From a checkpoint of a small mixture-of-experts model trained on Wikipedia: 12 layers, vocabulary 17554.
Below are experts of layer 3 (counted from 0) of a mixture-of-experts language model. Rows are named router (the router's row for the expert), gate (a neuron's input weights, with its number), up (a neuron's input weights, with its number) and show model dimensions 288-383. Each number is 128 + 32 x the weight over its row's rms, rounded and kept within 0 to 255. Numbers have three digits each.
After each expert's rows: a language model's description of what the expert responds to. This comes from a sample of Wikipedia text that the model never trained on.

# expert 48
router:129183138149132154125109115177111106147167129161115129103168215116097112120144124136091157153106128089119149070114114137179067075081156201123156096116161109160105162151131104077181119083045094089171089169133123104197123133093166131192126061110155117101120116106111144084112162142130125146
gate0:181176057131182121183135103070126131101156178115109137167109120144187079096132143167150140112112150071109181072168104164095065103149091133105152085154181143113140094175180105138059175116048102130073122126125144133101144141160144104140140069081110085124105124180127115134117108156087157136
up0:141141141164101187138195124119109082136146152161119071099175150099115116112171108110072145143073127115149142165147130113144089183111125151173043155170117087128134142144074160075198089187227112135190149127148098104076096078134133089209111181114156115128094131095128093093120149146081148109
It responds to: Closing parentheses

# expert 21
router:147131134164098099162126117154139139122120149083161162119112103096118160122152128135029133113048126147200162156107138145155168095149083128076137084112071195133126153082139132133050136123189116121151081108165136162123105155150154129136110193054100155076144117132210165088144124169135121106
gate1:118145130156130104134166167171109129148110167162132133087062091129152133113177097113076124142203099139165071100142124118141158123153130108083176161128210118116143133119153106153084139069084136137121114107136156119098151108083156149177098142168101180164131097117136132107128094133138097074
up1:193147097148116047151073159170131191088132150131084183125158144129091202130088101126144157179145159103118170164161125110163167125188089123095115096099154081087151135074145162127110096089213189121102057101139128115150123145109088128128148165089178167129172124170134126092106169088097145152
It responds to: Words ending noun phrases

# expert 55
router:172130080173117163089139059105147073110160150093115070113167072148159118156158145153136143112153135096188124103100188150093140134167154186165066139151122115146136139126172115139142111130131095169094148094126083166115093172135109156131170158094075152140188127118173214093089152107106124108
gate0:160168109095141118131106100145112161122129170098127116114152120147123126159183137126092153166153116125143140092119148143077155194058154156127090111126191133112087121136100124081161116083157123108129133177093143175140127054134095163093111125093133157138140123109098202118085176116104137122
up0:147133132113115120093152106127146161127195137136109127095116148129143118114151070138173127121100141120106151081103091194092145112183098143143091122175197175155118141160146135096030172151103135188105128107075152194133099091111153119188103135120138090169100105122071166132187141155110131118
It responds to: Scientific and technical terms

# expert 11
router:107085155084100143126076165114177137105111175118093113152152113136175139158154144121172104113158136090091090099159140126085149157185074127122167088137196106118075150108177117170084099107144100106127147162138179119104077092128114159105117140128041191156095121101127091145115115106158130091
gate0:085144143096158057155137140133154090174136113118161188131119149168170124110129134138111123120151148153125124102112081086127083165164159092087127137123103129143099119110093152118122153167172148108108102177150151110144083087083108176114157150123079168214082085140119163122102126171123113138
up0:150075068142145153120106177147106173063114104070113139174129059072143118088061122146159172107177117095195116143187130131143123100114121142106151138134146111149145167146155066136143113125146104125052139063122155135043129152134133081119098131155124152128153132142080162103160184090128148157
It responds to: Commas and clause punctuation

# expert 28
router:088105152116127097160104130105051155142134094161177099116131143181107127133128123116094070129097121163181145068162078108176050147075121080127114128117152160155126105185080157134100125164142186167067104105132147041146175105089103112198146161174175099146150109134144161099109147118161131095
gate1:147131105087136133124071143139116162157134115164108134152118123147084186167117135119143119217115106079078130118141105145096168106116127131073097155092150089105105079154153171133048125127170126171089177108146101125136137074119150160091128105147152093137185093082157164102076089190127127121
up1:176109151104142122085093077149029059179114139176057165119084148108120125098183113136097145074089130114093167163103106149113138121128089116124091150128098113184131129154102151094179116119100074109088124098133174165139153192156116202176125171117080142159144147120180116138096130143115130164
It responds to: Narrative verb stems

# expert 1
router:139145178096120199113124145108161147106132076149144168132102156174176129100108116132164130126153105163131160184129150118099186180148141063133085134116110127169139119141136161106215094180084166093131185171113109134163145116082138098154108082130139095138133171152114138205132166093141131149
gate1:157085145147152160108077084097087122111052093146117061124126150171108131129136064111098131190137188122118179209078103132119093107190144115099113115140165137096130141108122149150176120125138134127125177161134089100144147121056124086141130098122111151109124112113104084133074163137148074198
up1:140138205227103081129158176152224117145155204114116177141092151196093097109084159119135107112153103120131160089118069118140130158078072166089197094099136121117159136116134138184115163109146115117147149141095125109147084167106118122124170094110126120113116111183139164167088140157107121113
It responds to: Built-environment words, verb endings

# expert 60
router:133116145129070169123090151116064107111136110162066063126124199184082124094115127147126124147075094141140189059151117107137105103100091160100130121163060160169088083143073130163163112112116135159159187081128117092186143086125131125110151132142171134069109151145095127125126161136122130130
gate1:106093154096124156138116151137101126080097080108120119129192080120171080177104123118114157119133150167168139139126084097112112154121105102118156152153191159088118100079113160140172108159072162062065158134103032083093135136134132143112101129192107155125138091115084111114112126151125150103
up1:128098137175127153168109084146120101090076085173162106155135177169095162044184073126136123117223114131108105160110116088102102141160143124165078109145089114155125137079211128174142184136096109103116103148122238129150157025116169138166182097154158134148123173107154090134116132145105092202
It responds to: Sports team names

# expert 17
router:146119154111129177099146130152146106126177126159089076101170127178162110088137101169164156173100133135153138116086153173144141110199146172116087146145119144184098154110084128123138087128124085175109161114138080107163185115081171096152124082121140097143065146158121101101092093129118139043
gate0:164145164119151173157150021158111112164095100108084156133149161176078127147143103122140089130110111175181129148136149153146079154157117143140097089125120155138126123162118153169131107125146085165121112150140137155129054083042105111152112098087105092173162108116129151147138143175211088196
up0:136148146182132143198125145051104120120085106105118101083112165127139069122131072126119138127140185142092120088156115114176176049120175142082106123121111096122172157144146132104125148173156154186092092088109182113098076116110127179145175127125111152061080126157175124136121139141217130127
It responds to: Military terms and fragments

# expert 6
router:149097102142123179094128131073143194105195125130107162148161115129150133107139106128124171122082178155138085162092108046175137152138102177138151150113160127153115104146080070130080167137201059129097095125160130124066074173116141186095127074159103168172205143079102162087128152189122130090
gate0:141148096115103159123144143082085157091094070113107182101136146171082067149148098147093120122115199139100168171149158091179153107124053095168160109151081140125113104090123096125102174152126105078150132146155137100108097142176141182152144130188092157125178131062099175093155122154080144107
up0:119146102129175124082097087090132163102130149131093155136192144157115129158128097126130170138153108137101166161113174094091139157133152128102163121181108152151113176168166069135124131127106108120192135172110124103200180127195099140121117137167134113088156136102099197094174136121183115154
It responds to: Negation and word starts

# expert 41
router:112150168164105130153092135200161118133114100120140144077137130103080123151148172137146058121115098120139116110113151109073058111077159131101076114171093103133148110159133206144044198130216162129061068090147145082096094126139071137157172154109121193140092151163173118110150249169141117115
gate1:119091133128121180124113060143191138107130138171088116136145136128101150137100164128121152126095185148156098184121126132183094095051109111106174125138126174121120149153126139096171044099159086099094101109151199148070119109106080129054169106080159122126140093137087169136150123107123114132
up1:100090173112128162108141111130157129070223161144110115124143104150140116137130092143113111148173177119108105122114081136114151150180136198127134150148155160132093143102130096132119124137174118086063130141175159116218152141111156154073126133114150159163162099108166088134134130179092150122
It responds to: Entertainment and plot words

# expert 51
router:144139154159160100134124112104028113126105151114111131124130131141125103130157155119075154134099099084108120139142165140169148151185161111050127145114137146169140091085168092121152150146089076087136138130144137142134122136124128121154167126111128167090137129145196181105114121130092152170
gate0:130130117149092119167134155109116140122166162109154152107167139132106112100153105080144134136134117117070141127062119075122154125097137159124180094142151197148147136161101099115159112161107122051140126107118092064097149089114169070143148181117134098136112155079197182139113143113124136147
up0:142124149164136131108120102081149114139147135112150142114141139177060116157113131097171140087153121165048094186115116141119192157121095087154087164161159145176088194157151115121187071135077158125124123157129126082060140167140077128138116196134117119123123170094110136138120116178123102107
It responds to: Digits in numbers

# expert 61
router:151193183057126106113116183145105155104178132119118099140143072118077136132094095140101145159070111167076230109164132143163112098100122124090186130109077170190131067154111127133187108132131130153149203176112156155179109122118132112138118115141136100100135071148098136145163125157115138140
gate0:152183184151166192100194149081101137103088129135153146097096143113119128087140093185099111107131111048154178141162124130126134151125122133163107114110122146173146122118057129136183126146105145117181175142116133139143136108109084208145043196175124073089182125130083128104156123114158132139
up0:060132137151177064105123136068147092181084087090151106147126117136133110153102129121159128073131110120134101080181099152129123153106187137133090106108083094165141102132106126086108143118148105062109090116199124089067138148141093132155204157074114159115113164104165084152091172117112190155
It responds to: Football club and player data

# expert 14
router:135131117191213148169201097131093192131107092150141153156166141089180114128098099137163091158140135143133149144090160165160096115180142122112103148134158090110183160137151130117149072148161064082134104179133129177141117191103143107150134140111110159124163157168123104124144058140130122159
gate0:081108098140217080179097143071121148174059088133132146145113134136131119078137108129108117139083123129063163122156081127111125094152142104097135168125167136159210138118095156136171092163137106081082111144133130168179091123113153103133093105149097144092157127136143157106102101131127146133
up0:131159139181143150099112187135107133183140121185074143111146178105140060154116118144132138145184110146115151125106102135161181180178067074119197205136098155185181110146115154142109152167193088101098179117128142116082129147158111043084118126155174084144166041096171138160134128121171151159
It responds to: South Asian name pieces

# expert 4
router:150093132134134208126139183116200130109103068112161160147148148090168148134136117121149140131147075142159122170043146173155142089178116117074131158065132172164130156114096144127145114180115077079168142099148116132153132153139212105179089160147118114135157173169132118141110094120091123110
gate1:148132113127095137165159097149085128163137173069128114141134090153088081146127115150142100141098113160102094123083105183141154144094142122156203110105151116099061101192116171128126099150085110154126115100070090111104157147120139125166109147197124125115142101094104175142152099131079149042
up1:113109078120167155145094062095096161107132092136104121172163203145168180175076167113120125119092124109155196151142112091167129213112199161133135154099148152097084145118150172152169052110123115081097091168128106128155155141145107135121138099166112130139177094112158155103092128165077129126
It responds to: Institution and unit nouns

# expert 35
router:131159180098160117137081174124068180109155095109095118155172099115097085146128128125135135156077143130130158087215152180168101109132091128073167140120155156126158068146128104146152109124099072179136189128110164149184129108137140173142150156142196131098164108130107129141087114104136136139
gate0:122135134159090126192128140129184079101084156110149112116150110121160104115136171110086159155085135140126152098170082112175135095153053100083124105143143131145145098149078141126175135120145100140157152142138164134102139115152187129121169070078075101134166093116096077144143123087099138132
up0:132157117051152159123117135099141093129078176105099049115170087058100118110111126108114129139129090128112111121156161057146131100109133096105152115118112116121168135155130134169144055176133135107081181173138169114119065124122118166064176133119095081109177137135145137149145072138104124148
It responds to: Foreign name pieces

# expert 57
router:141101173124153095155219110144154130118165135163171190098110094118083126125160120116083136193132134124122126149054110152152186101056150118062118133110095103118131089080083086167119111113149121189144143126156195121063127082138151109070131087120141098124114158157096127179098196105098139138
gate0:150163033097173136127166099050127125105107130130155113141176099087098104137165135104130145134081136184124087125086187143120122150151145203101121141084135132106148183104185049105117170091091169119108141083125140119140091188149073131141116119121108133144163153051160164125064125092099119135
up0:118162112138152142118117196163077154159073128144145093139057079185092182114097158094063132110189146144079145091171122097129114099135058135091116125072136161154118130123100175125099118143088149170137049132145117138071138036115127094184112154167154147110168140128153148161089151113185136138
It responds to: Word-initial capital letters

# expert 56
router:087115062182170113140134112152120003121109134073186167133093112159153157132143105122125103124076169083165123164086155091129106147158122118103079155092083151077172122203158115136070158178145133115072119062173131166056117207144076106183124197074072119157170115069179159135121098176110117087
gate1:161151160112150132151118139130066103142082175153190118150139138177115165105152137141090039166158165113164086138124112072137105173156105182140091152119061139135103117137147125153117168151159103186117160096148164150085105119097098130174182146138125122174200147115107179121131156116160136171
up1:103123190104152110153172094133101093140176073138211030107124184136135129157122184151189178169127138145066154115094112161186069152128079139122131100155115123134123124127095130109161095113037144141110147166105131115133154144114126120083127146140116128149115114158144096182094135069082147097
It responds to: Conjunctions and contrast words

# expert 54
router:114083109167118147092138099164148117118211127107102070102141100143152162101091145138131171165139130159204143087072149114113176110169150193098102130111191103125111141139171104126107101144101192155079129099162082142149116123140114187108130163126060106158129145145161133056093134120101129112
gate0:082095106105092120059086100137156173143200136158116144108115099146057063195125131138119131125188153103138096134181127127184149112132152088116118162191165126149107118174166158177141128131114080187124089125151049106108122130132124140115108144109157087133185078120180098140078166106118169132
up0:158134227127142105178222170201061095114127095094128097153110135118118120116157101112156133151126119113126100173092052076168082104113094163120149160094109122137094087109177178156113196144104105122155166111114141179128115039119173113134135123167172121124115140165153115088139115112137124111
It responds to: Mid-word pieces, species

# expert 16
router:152133142139126137130107082081124074096134121137075119126121073130160140157082168118133140106134078117143100140102147182059076120085158085180155115142128097088133137089199095093140104101168143096138092171165180171106140068148086154145128140139152140124094093154193108084075129145130116144
gate0:158119146142111129118116126159136098167125192034114147089094186119123138159126076105086168126119094113129128143129109181157083183168101093168098142097069099152126097059126086097090124147159120148133160119133103171127171090111129091146191127098160131161155157100116116056144133124085161129
up0:131148170139156145118094146145141120097125074122129151101161097142091139120088127122110110093086134151138084136161143126173110139122088147119167130095149096160093137120105152149166106106131107155119113080089173069132150168131120150150125077166080117176118141129091137147196131093118116147
It responds to: Word-final name endings

# expert 62
router:114120082122134146091170179123144109109110144082184127138111119175127116147138070121155122116160205197210103085123121129121090130166144095161068128124150127060098133183083075118122136125158141114168150143097154101079175149120169122073174126157138116163092125096112114141132098153139120073
gate0:137183091195098139104133117140088170184105148137130120113136135136141139142065110158137135139152115121133152090089107115102205124180077166117130186172117102131055178129130124136086124180165166097124137149152175144114143152118126166130127109144179127159110135094126134093101086191138133175
up0:181135157164088168096140096094139104142122081110157118109144079160133069174109062155145156115154116090102055145131146080083040136088143104161101160086129092181122149074100138109125145100128074152139163155106144126171067103128145094076130108095086125146112166085039109091090154136102132094
It responds to: List item dashes

# expert 52
router:140108131184183108137113110088133126165185062171094147161159120159131117113078133148139120161101160138116138193118154170154153114147175156141108142111103093125129120157157098132132094142118063044137142106124199155168146091131150119143101128093110167126128185113132119167058133098114165188
gate1:134135121179137184123089074088111164120152132136077122174146149115198121114088130131139139147106119182204156165110137166135151044140106125100161187122144149153111119223083153108153122104091093151121160216109172113168093063127097093095232113147122117089123094144142089147160118106095166169
up1:162150048070108171055159121166182107171068153151098153117099164166137135125181138134105120083103143140102136092085149117194151139151152145135165166108098117107156079052188150150090149119150149078145137127127136102131147181093050140123111105191094136142140141134150090147129090120153097087
It responds to: Chinese syllable pieces

# expert 42
router:056148076092207113113141072173041075097115158057107146135123084118094127117086127115160098113167154141163103054139044147175163133143166123127128137162175089097113149047093099121082179120097133147151171119122151159159143159163104128092155075085128085179081091080126124136164100117185124075
gate0:157139170154116149159098121161129115159160135160178153102093117137150110159104125112116127129121093167101082110146109154143138091146055103136136159192118111092098091122134169119150082078153117077163174135107148143116063100123129152156097074128180188185093136121108091117071123099132141141
up0:112105170113115158108121119133178146109182153159125168076152194077108138118071155121125148133152116127128112133168150129132099150119085155156100130170186113119103178113125149228135121172100091154117072130119102105163080114171163155156119105133137149126115051135103074103142133173179139090
It responds to: Table cell separators

# expert 34
router:099109085144128093156100091073114128162116157107131122146122097152092150061080136127149114107147100125123141058160107150182130154151096182096154073124147161147092132135195147164141129150074100191156101180129198145132174110169104109079096176137149157130089089095138089056157159173210118145
gate1:135164139078141166176091121116154139183145112080076104169164157164066191165132138148065128102122107122184120130114121120165130183146113146156110113080121207157107097138128129180118114180115058134120150134082101108149157144149077085092195136162081125126132129106105139090074153186155136158
up1:138118149099134124118106112091137102109166171145147127176119118158140105107109122123117118118132127128101143143159043167113119159085135088163140119085114181175133119096107055109097075080120135161122101154119126188129145155076113025133178113113149173117131084076104141146139168102081138137
It responds to: Auxiliaries and function words

# expert 58
router:131140192095129141148109148102155162117151134182120075140142147133167107106095131134127183136110071179074227169159153115106178105110122110059114126153133152160162109144126178131219114091118178074135197171126135164148115086110136126143101106089176099138169123202112130166135121120125139197
gate0:122108093115117097094130093148161120131142166123109141205126128073133100155121118118102127122096103107141139121196182068165098126126110109100104157118138145113098139057156130069075177107153127173165144143080103133157159140096099113121139186083107169057198123131155134133117142168152137130
up0:133155178160130080101199067161147130093120174131079162101159187107181113099103097094080133119166125097116111131108097172091119114136090126156120161110118102094145160139106125118098132120144136114112088051110182122131116147157096136171097091088140143103147164121165153169114066177164077125
It responds to: Place-name parts

# expert 50
router:142093165144114108107149125127117150204121042157149148119128182109142129136125124135087104188147146131145137102156137155100168147186156143133122147136127155148087098050124074103098125110169113180099095097165127114123162075136145175120159123152051118135167159136140151088117099137080136151
gate0:127085156134075103133146138162093108077144166125075128103114191115127146147159156175141104119086067155140133176127085114169060144127100090099158094222145151131091121084118136157064102112130099128147143089165141100108108178139097094162153116164143153099126077156077135073087155070156091169
up0:164128091123155088173162126103135123181154168104138114112118092154178108119123147122173091110110131142085125160150142136140106135125110135090138125162118169143130174104138164173127111143170214165050124167129089147155121157095161133109103176199084147077159092120161133147084075159122128224
It responds to: Months and capital initials

# expert 8
router:132115181157074126127096144221157158138121132097097149084112127139082144129139143119137138139074099193043078100156092116093072081132152088111124101189188121098166093086127126119079151069180159092107094106131108131063153124116056098127128162145138180127093172170144084138138184148097127175
gate0:179060085152118201091127095154170045131149165132140098081122092228144094139179140114147108122153116085138126097116152097122133131140142195134075146114148109124117087147131092102091129097114117198102143125147118126105088149133085122150081111120132132146153135118177188109146112144101103062
up0:128102124147112139127104098052175094091068160129145039190122124175097117108135103174150146127186141135182133057141102119116167133157107172119108155122134125166099189174118099143153113092061113204111138137104110161129077123151106158166108139136089185121077131118152111078108155082116061074
It responds to: Prefix-like word starts

# expert 43
router:126146195115064118140110137126118120117100103125108107143155168127113115110089101152134117184093075171093108088160126100146182030111149179122095134129162089131172100111135173129128213069131113127162155102119128116095149094119113126114131110145091099087133165134143121125106175116122143171
gate0:160139048105146169108137083100136113145122136171119176175072124059152144096153174126097145133093139168191078176103164110127121133085120136099118109141075161124131109124134107134117137090194150122054116146108152113102106069136130146114092089163129112141133179108128091091187095077115171176
up0:122115150144154226080117176173184121105168141116106155102177174145170186145099131113168112138171082128129146127100148092135113116083146123103163146161084122169141151142117075155132163092136144103159153176154152118142152135101102088074095173133114096130081132139109151082122129127130110143
It responds to: Name-initial word pieces

# expert 37
router:114099154155125134155101197159109104089120165130111137132120121078123120170135152132142129124121054199068157139153126134112096101071121093122096112147135104170133122177132179102083181115116108135123140119080079158042094088117109197113125112106112145104129135161122168152129197199079127196
gate0:116180126046151134147075144155123108121098115099132126134088137116162122053074120156171137163140160168152106129113122078146120112084167160144101074145136146165107166144149209141086164152092133153072120106108031176081155082143127122139165060148134106129170104062119097177150115191095124139
up0:107113125111077128113166143122130141115172180084113125140128080130140147095122134155089117122135122086135105150098119120160081161123061095122103159175084122062134119080107079053010133146131124098102102113128169133112121174137149057100159098182150114146084138126097142103152081116128119106
It responds to: LaTeX and odd fragments

# expert 26
router:124211103106102166152096144163143094215126142079167084138159166103101112161147121135038177117144113114163128137063073136079178110156161174113166173119119157112197158146112116091144178136100167124140125167102128149126110134128131094116104116140152118162125102156141151159109176120138149120
gate0:044169146098159164069128123166144099151063131060130151147145117111126121134116148138190107124146080154171156067118036119186156143169128086149100078096105161070086164146110111163084130102103144093147134125117087122099165043135116119097131153140131115172107110118088124043111070101103140110
up0:146143171160108110123097135123120156091119153106120141112191114157144127077089155141099142121116110176142121113118119119097080089124128152116135167122117114149146151124185147098099118078218117091173147180118124115146146152117160128130103131099107101063161082165133192164140200086166106156
It responds to: Wiki section headings

# expert 29
router:148186089075094101166146075163150163125189101108179184136096183161153154063146152142144086143111112119140045204157157124168133130102195128126168143116128135144196126117131132142092131104094132159079100123121136109156125154112087149162125179066088075129147128161084174138133126127158132151
gate0:175185102115176111116121161082140130115078161057100069141092117087137116141162111119170125138133115120138149152069133052141147132094140104097110150110172098187087134101100132144163123156122120098123088126159143114149120162180121166144143129148082141124085171096116102112159089103124114085
up0:122158122149169150144152106125129108139071148070124175184121118074176135046088156145146105139179126136145136144130104115089125136097110090165127108123107102057130141138126104140102114104154088117085180049151145148111093089158131138128084131101130118184107156133095155084119125130098091082
It responds to: Determiners and pronouns

# expert 27
router:069186098086119193095168159118065119090154105139096100117124160119097135092106145130096115105171068110123080185070146094205135128081120096147168135097169130120162144070141149109108126166118214176146078149082087137041153039090158086149097167116149094113110117108108136135136180109149130123
gate1:183166159120087162105139196136077088144140071059141146120072097090151126040096047117107097135147082113189146057108167100149159077110114138150139144104095066116121190118143130133135155137218149133120170118104159169066079136094159098108122149126154132115154139125127147115157179140125118111
up1:190101132123117146061121115119148093153170106067097157154097118055136171120156145119180143146170124096152127051163164136145147093061120125109137150113167157149108111222074130178116134153099134104121135030149134171081120133097162078154079121126123117161147125191119135171105118134075095075
It responds to: Auxiliary and copula verbs

# expert 45
router:143142142157132123156068096118094171132109110122082122135165069061088057171099136133141153151108101144114120112195136144107052133098136136129147142175136100152160073142171102097137098099136091149204124136168177155165114075135049178123134167127201154126098181199112140135137140135096148171
gate0:092128074137146150146175096147118190128120126089101138149100206106160120140159159136129148154120158121084084118133155088107110100091167149186212148153103113122131078147201123091115145135138129121159128134170208162126127096157136132172168165160171138141149110113157154155115165147123162110
up0:076088150126085149123200060142145110109137153146133087107130130140089128098122143122114134098162127110167190153128103102138177138151127083088056130124153206129099192121097133157145167100106142124097174076105100120045136160087141114132059111111141106077126130131160133128134103135104107131
It responds to: Foreign-name word pieces

# expert 59
router:138147166119052185120077143114131058085159085165049094122144179164112146071123135138161136132067124138122137052122123120159133107091101144100121116164072106176129127169094178139187130092090132147141192074103155086184151060126144112149127130122173057095099141174106126157147176125134131141
gate0:123092086110083166127121121107136056144109122148094139150126162117107151135110174126107098124114173163155130068081115125116114091153108160155143141133119065170083142198103164130190098110101088102133107139099122085166095125099101122123144144170126126116135113157139103094139141125120178142
up0:086156162084110115136127122118129133117140115092202140078127116071131132114150149081147156149160108103167147134125092121118105113120117105142166141144187119173190138102153059168137085092137122091168143143157149070116053119152161130098139162114166104165168177115083136138072091119114182117
It responds to: US sports team names